Weights of a small mixture-of-experts language model, trained from scratch on English Wikipedia: 6176 steps.
Below are experts of layer 4 (counted from 0) of a mixture-of-experts language model. Rows are named router (the router's row for the expert), down (a neuron's output weights, with its number) and show model dimensions 0-159. Each number is 128 + 32 x the weight over its row's rms, rounded and kept within 0 to 255. Numbers have three digits each.
After each expert's rows: "raises" lists some tokens whose logits its average output raises strongly, later layers aside. This comes from a sample of Wikipedia text that the model never trained on.

# expert 60
router:133122157170126124120132108151149150053093119110148133098100143135151115152112115130155115059126089163118103117122181131152132163147123101105112124101158102089119117085082124143161101164089134075093136125116135146200160065082132138126142142121120164136181192127128144063114113097166166148166145182143152217104104117151117117109148127151156129122198128166119166074078117132131128120087088097108140112137148094136027130113140135150100135070117072103117101116114153125212128226050182
down0:131101125083112110132102115151183181140218119157201089063139091134049169176119139108149160085198099102146082108137150128134142110123061133165172090113108109185163078075108101114121180135078151165106163108135173129150140152159148116117126123150116093100146116173129142075132110087151122101106164137091107189109086082128158165125128144179104123161094135108112135102133120115138118155124163068113146112087051082081073167148143122125166119076125125135155140121114090133087092069156148
down1:125111126084107060147104106093138235091134104143124135135200113147136141096174126104146165156132079120085179101102176091133121035059169109123109058141163130166108112175113132115108144121175098160154106149124107125104138116135112203071176129149128130144179109126109099145198106127142123176155176100135145140141132058183108153155142093165167126159200118103142144067163177166105143110109129151112161135144189125133133129113108109092159111105085171139083095113081110110121114121111121
down2:107177099166140052113105201191160197093106165148136070132146142156169079161131103155134074111090154131093066126100140158119183138112123109176095141140129158081118126177144184142084141071148113093170132110147119196153107182116150091111163133135192136150160095133140153133068098112130165158167132134138140119115115122143114152131125094195118123149144129099147175122119174171082110138163140141117094203079147107131086170095134171127142062135172147106069112113080135137102135193117144
down3:107085177219138109097172126164168147159158134117183111072190117139103096121096147124087161147093155120125139101093110052130107147189166164092104053143118072175125094108101163140105091168092187120127119109140139120126124176125171084144131098126105077170061124119111125101180124089139086144086141114114175143107089121113127170102121104107130117182200147193165107108135162118069109103124148095135169107167160137108084089116111125101160149087131174121109118089095118137082156099161085
down4:117123119145130120228077096104116096079100143080165151127170133137123128139133136118122093117149099156119135161089124227163100105119173109128138110094103078093107127126087099181130090068172135120151161113123158113125120110088120137132148139124132142153127148138179102105163098104149140114135108180126131141046115171104133073153079121146213131211086138110057144106214125092155106154135174148180105177121195112181172126136109177143127103162113108096102106154161136185149132135105106
raises: "-", "–", "an", "i", "o", "ar"

# expert 36
router:145146131149100068113097126151126142098112127110082070112122117088087126149092092116156080083130076209151207162128091166167124127148116081098186159134111100113210114116103129155103102153115159113099134158070105106159150113027176078130113169158117118122118161134085138118162111121149162123085138144076137128113076125137144064125106154147123181095137122144120148119066101145118130180043100121091127148143101128137113085093149176150117170103123091114110099174155057138178147173095139
down0:116151073042136170110081128108181104162114074130085169102142142183124154050177093146137123173071139116163111125088145150128143129133138149149163191139123145156180145116130101155134107072080095097097134141197168191135134114075210129148123136123097078109141166085119115111075131105141134124102084090130103108106122113131221103101154100172107152127116100160125119177190096138097122106131094117159132131120102141083119135101132177138130076174130147144109093150176093098091186115090156
down1:155137115156129101072117131093094124120134123051132164180135134194126145112134122202095121108064099152150160140118154203144119139125109107110152169145095146120119066135086101151064139183149090092125149128076137109176122128118151116128124138086182115098076143173135101170151145184124129153113119070150082113067175140128121094137102140167160118157150141103141064206088220085155125128102097154151158093158124137129082102190105115174139130103118147120131086174148102171093088075143149
down2:191115147116142138153093102124133151116085142161067102015126149105135124111146155140132114153072124151128139108036145180108148069161168104138126143122091159119091110193104144101155194124122114118139127120145126146132110067102152146161088132162086145137148193128132089092157130211066153148135171141165076124111067109156130106152140148181099193133112083158104120132166098104115139143094086097136104153166159186163153110089121146121113107170153162115128083148074138059110147101156153
down3:132061076148163142139161164098117077115149098100092206157144140121138131184144166132111114142087152161158095076115129072137095093099111133099102185148114098193111153133113107062082148151171138099142145087166100127143125124141083088125133158138152133105134167137109153095103099169126132161126130126185089075136099151129076121049091089149095094098137036157085162132091149143087114105072105169078126105145111141113176111133139149127110145137111133127162074073182147043172098098127142
down4:132082117078083115116126081134074114166140132097159146129140136126134079156134160096116111103146124181173149082090082133156092127213102170133107098159116097145124142080149108098084086134131178102159154128144139160093060021174106166099177120146121127129186134130110135195110107169105177137139124114100196150119157149153095095069122102154100103131123126192148076163147112117175163114108046106131150154131136118127112152105078172134188153136130119178142153120139094118126167128183069
raises: "r", "od", "our", "ar", "in", "its"

# expert 42
router:141166184138144117121165123172127119092111121118112125097130113145115145135101106087141065086125086215134152161145159165164166095163097101125144149130112127107178091093056126127138047151096125114096163205094092120136119133106152058164155123118147186153185138148096101082079131097146173151176178123098172143130128156126212107171077170109141135114158150123178141081142172102065091112140108121113130119105133132090130136150090169141124170075132087109113097135112131133158133212067117
down0:155168129104157140135156182137098159144173134144096183115163134139108098156086130144141151095144114152128110167140054138126100185168168094137136031136135146096150181095091098172147096077161066140113119097167123182149097134020148101114098189155152144132077165115115170172128137075125127153104111167140073098157144123135074184144106090162152103145155112129139143081139158151133102077100142128162136088148099093152121161089150093108097069098163142134147073108165154168120152171095120
down1:134130126124143118127139108124153184119139144159150106122160126102059117216159098184117096138197114087092140154184100176130120074171117084105139130130133088122139126111098152123143161092144096110076130129088132122135141163126102157141131107097123163107171106112135118179180099158096093123128126160148085104107140081105173111119196092054119096107186116070167113150157133158177079145108075123070143126107062088172130075168145138126160145104141121189198145189128105138203120084158154
down2:113146140194121070105062100111139122160096113076188067183125142075129138118127116139132170109167026121061135116082128119064130112121166045143116121123116089146093095185160097132111093086120142164135129148126165126167154141145144173151127111100067099132213093140117147119172125122136111126164149132164120193128130107117122195151139136124092136144134141105108116128166129148152157095114084164133133125095148127126144117156159150103098137144146251136151074121175104106113090072128148
down3:094179097147136143074109161093130082108119155162119111070112087061134092107148134139101145117111105144124179166134121109130134182161150158120095117161122226146122117166178093119153087118127090139186148151102184118117135158177161169110150147149112141191168147162112107116152076097139056092152167093100190109120162095138094152154167167115100076129163127141132110192111187104133147153088072209102084116145096079127136136169117149108176154137167105087103171124078138125138102117172098
down4:137114157105115078114114113111090200075135106171137151143214133102101109122070134120135140123182120117097116124141064118143160162159148174143114116185091118199147127165114131149095081125159117167182131142086121134096137100179124094164127188130084089135076151109072091085133088162203087141135122108096124139150155139154072153173174108058123143199176142182147129103109083145103142110110145157116170134123098110151141112059115079147168189144115148140114121134118119155078084090148164
raises: "ac", "as", "st", "ot", "ar", "er"

# expert 29
router:169122186114133120094109107158164146104137117135103153082108149129117121098125080121184133070141101144116152125128183141245130121139081144089141155088151122122162081082098104166133139158095144089078137133099141090193129126103132063153179151153154197125192142183114133083128168109102176147164176167092136121107114134129171128135168118114145196116174122163121126128123136152068127154113081117133138146146120159117118117163157200122101162078090054169124076157139067120169110179136131
down0:072090131127143125105175099123127122110104131157090154188148160078089062158143147125133103131120082098073173113097154139129151161111078145121152145162168094171071135162118103175222103130063119138158138125135133120087136104195188102109106154139121171166146081133128067103097142093156128094131107099142148136107129125117091141197146141120120069121140169107174105142150192136162138116134151165181174147117152131092158201153144105149140179066105129097130091117105086097125087045130175
down1:104118147109130130157175166099162139175075092131187118092152126162076131106106101083176140090140143117174183124131144148118090150176130126099136154184113132130189151089124156139151162134141083119183119128126174100046107170064070141136031153123172150074119179102122184093140140160154093123163071136118141144217116085121149126171072130159130093107159140087165130156120126112101158159068111106152106106134089151168136107109118151096164135183122122133097112092157121104108162105134068
down2:158134171189124147132105177185133136126127134122155153115140109146195131134116152112098134107121155120124130111129208154114075135123174080140183131102120147132168135135094136104141155146183096188102149081121133163125084122065139079116073200134115177124138152200110140149128144127146137128113109168094095100212194079116140133118158103128123101142191027154093117096120100087115121128102103101097062119168100148151151169130131106145071104194121167125096111081147142101141146130050156
down3:157130103166122061147109178172124088148143128092086142183174166180147105116098114133194129105123139127096085156120134158121132076130177187157171086119143119110198103118132109058193090099076153117160114093166167137186163144130128145125168086168085118128184137095167110062073133128143211102095095107138171121116155152092125101109136127161127144120083161141159051189108145143146166104101150109110120093127102089181155116133144146138098117111050131102136118175106128121163156117093147
down4:110112108123091149122088157119109139099129107141118175096125122097068150099156137134098167110124092186159144110120108074111133145110126147075167110125145103166081169064169141107111152133146114106123181170097132139152163132073036091073155161114116143140183145198134106135133070101108126178206120092119111142090080098161096121099130141107095148084072096103193172086106152141121159092093163130126110139164116127153125103166121140057090076114107127123069075099159118140077056171140101
raises: "a", "arn", "k", "m", "cha"

# expert 40
router:210153153102085054115144104148094141098092088161153110086074128108144128156112091130179134065135099157099148088120128138199187117170111101107154159169133096149173142090109057157140135141085167088108099133134184078136106119104151129161113135093175156145178154172125152080095141116194161141162165164131130159055102135152164116145120171108118163131167147147116119130092150105100141144123101128068143115113114159073115112103118137187067115141089102126152056134119102141185177172102159
down0:155129159077179070140158116136088097116084157120113117091167129141119099133109122154117126163053132121124174186140109141109172119156126070169170078091040103144146060166154105136187096149153118122169125122135086142085033112179100137130142130167097125103104111105081098106143131146148158183110137144084041119163108149089134131125095137090163142157105173124140179182118094142114127090143108149130203116142139119118164127114074046140130133074103118142163133109107154151112171119167167
down1:143047146091122104080147097097120125149138125117107167126118139135118130122144110127110126121109172114073158142069168123084120089085115117122141116160114190159146151142151178124122114156118123132128021160115163151117176130131074141102076153132160070135069147120093117125142159213103070093122180171176146199072155094080133101136103088131104093114097164142165132101105148153103086113086160132154185145097065158109106124144086128188095155142104167108115156115086125103172150135080195
down2:158120130094105121086097111137153163113050118120140159110083156077129129108145172096138109171100123108151145098192140140158142157164167127136129112120188136111089085158190181114114135120120179165111119223143056112109129160084143184118076122184156107090132109091103142159111123133179138134133127165054153136133132084184122155103143135140160150096194147158066145123153065137088111116161135095101103139130146134189095227158131127093135117131096171128135149079094153192138109164137117
down3:143133131122200148143124123069209099133163132182161130160118185107181128125152123095146097126181147092125135177135089172187157152167125170109112101129127144143105109113171097127115150077162180128142129181152150149165134104066107119135118124137112114120105139142105140082101120138115108114137133144096072094137110141131105131095167128127086083134094063134148102142150067201204153147149156099164142123211140111111174091118077120106037161152118090182128091070091196147136166100115104
down4:141138159171112126136100112229132138144121117145175091147092152125130141141106084089163091098106151178147091116148138149136096160114099159072080103106132081087168180145162125146116173181139107162128059157082113155113081167108168093140176156183131114087085174109145152159141108189186116118125168122173185164101085138120108127165113130083198120094126125143072079116142116071079123178121136132103150168137130115112040098139119087078142122161132085086116141109092123080121139134099154
raises: ".", "ites", "ulation", "iences", ";", "ulations"

# expert 3
router:123112157124054131087116083127154149125137114156196146062066128152138115122144125162154097037146076115162125101148137142196151118142115114034180152093141148106160111065111129148108072135093105093132134143124102114173102108115148106146139132104117129126190165144097149129071117128172124127113155163072152140138064215150166122195137184152165137080142130122147082122168084150134119110119103090120159148082132135113091128095130152158104155104070092121166115126156146095125146171045152
down0:150084127092085188134129098091080161125137137124145090160074209133149152095173132134148129096116114053137161112094074075104168153194120137143117128072092104130151121156121156125023138100182114100132113085161101144130136186117152119152149130089165128171179130177081139131114130121147128142098151105105183090132128108127136086151166144099114116131173130135122142075143175099065111123094152120130154171126103111128152146061157088086085145133104183151073148069074098191110088118101139
down1:119121172089112173137101136079142101109136086133170147175161139122093210058158109151104119178124126158101120158128164109123203084063099118119107144107106087105127161155174107143089128143135110079120167134079160122152099188140143101085109114142126135178091122067175100067147107080138161164109135146166164146086065047086147159083144129175120136164154145101136138123106085115144138098103107145055135087136114147134107116103109120112172112163148089127055197082092124140118162134173144
down2:135132145139107081111158087145143102139121134091120160117173107081146142063114143153073115138169155166153147078144134105087166153170146101101132135161149160100070140068133122160139152119187184135099106111155135166167125090123111148122118129161122166127134105138083080076111133146142131141119097083169088144111214124089146133167105087107068109135177095079070136120141095184136127186137161182122141187185109096150079161135192129124125141093103065086156216087112148076162123172127148
down3:148128086122116205130115086082109110145140084080110158143161126119168163116122147097171123144129100129119187109149133097155100136192100105152115085194155047132162126138097104136127053171156152113127126124134139097121101081144097130110083114150210112124118185112144099105100129102155156141130131144145180128140093076106187104079125155097177150169171063105146141116026146145129170167127135092089111125090123107173137131152107144124202085117136137107078152145131136105090129099182209
down4:101134191101118167093155115131189142065114137130096162129107136212111100107141148132123110195092082097158145155109103098093123110156108148084116106120136127188088121137137080149149136111154158116072100105137151088152134125103127116141132081164127120200165093142081110118094079094137104118094161116132164147100161109152131198131089143156107127133137124073178141021113190137145152124161182150172128142160120154136125092124151099173118092106103177170143140173059116136193106040129110
raises: "it", "-", ".", ",", " m", " |"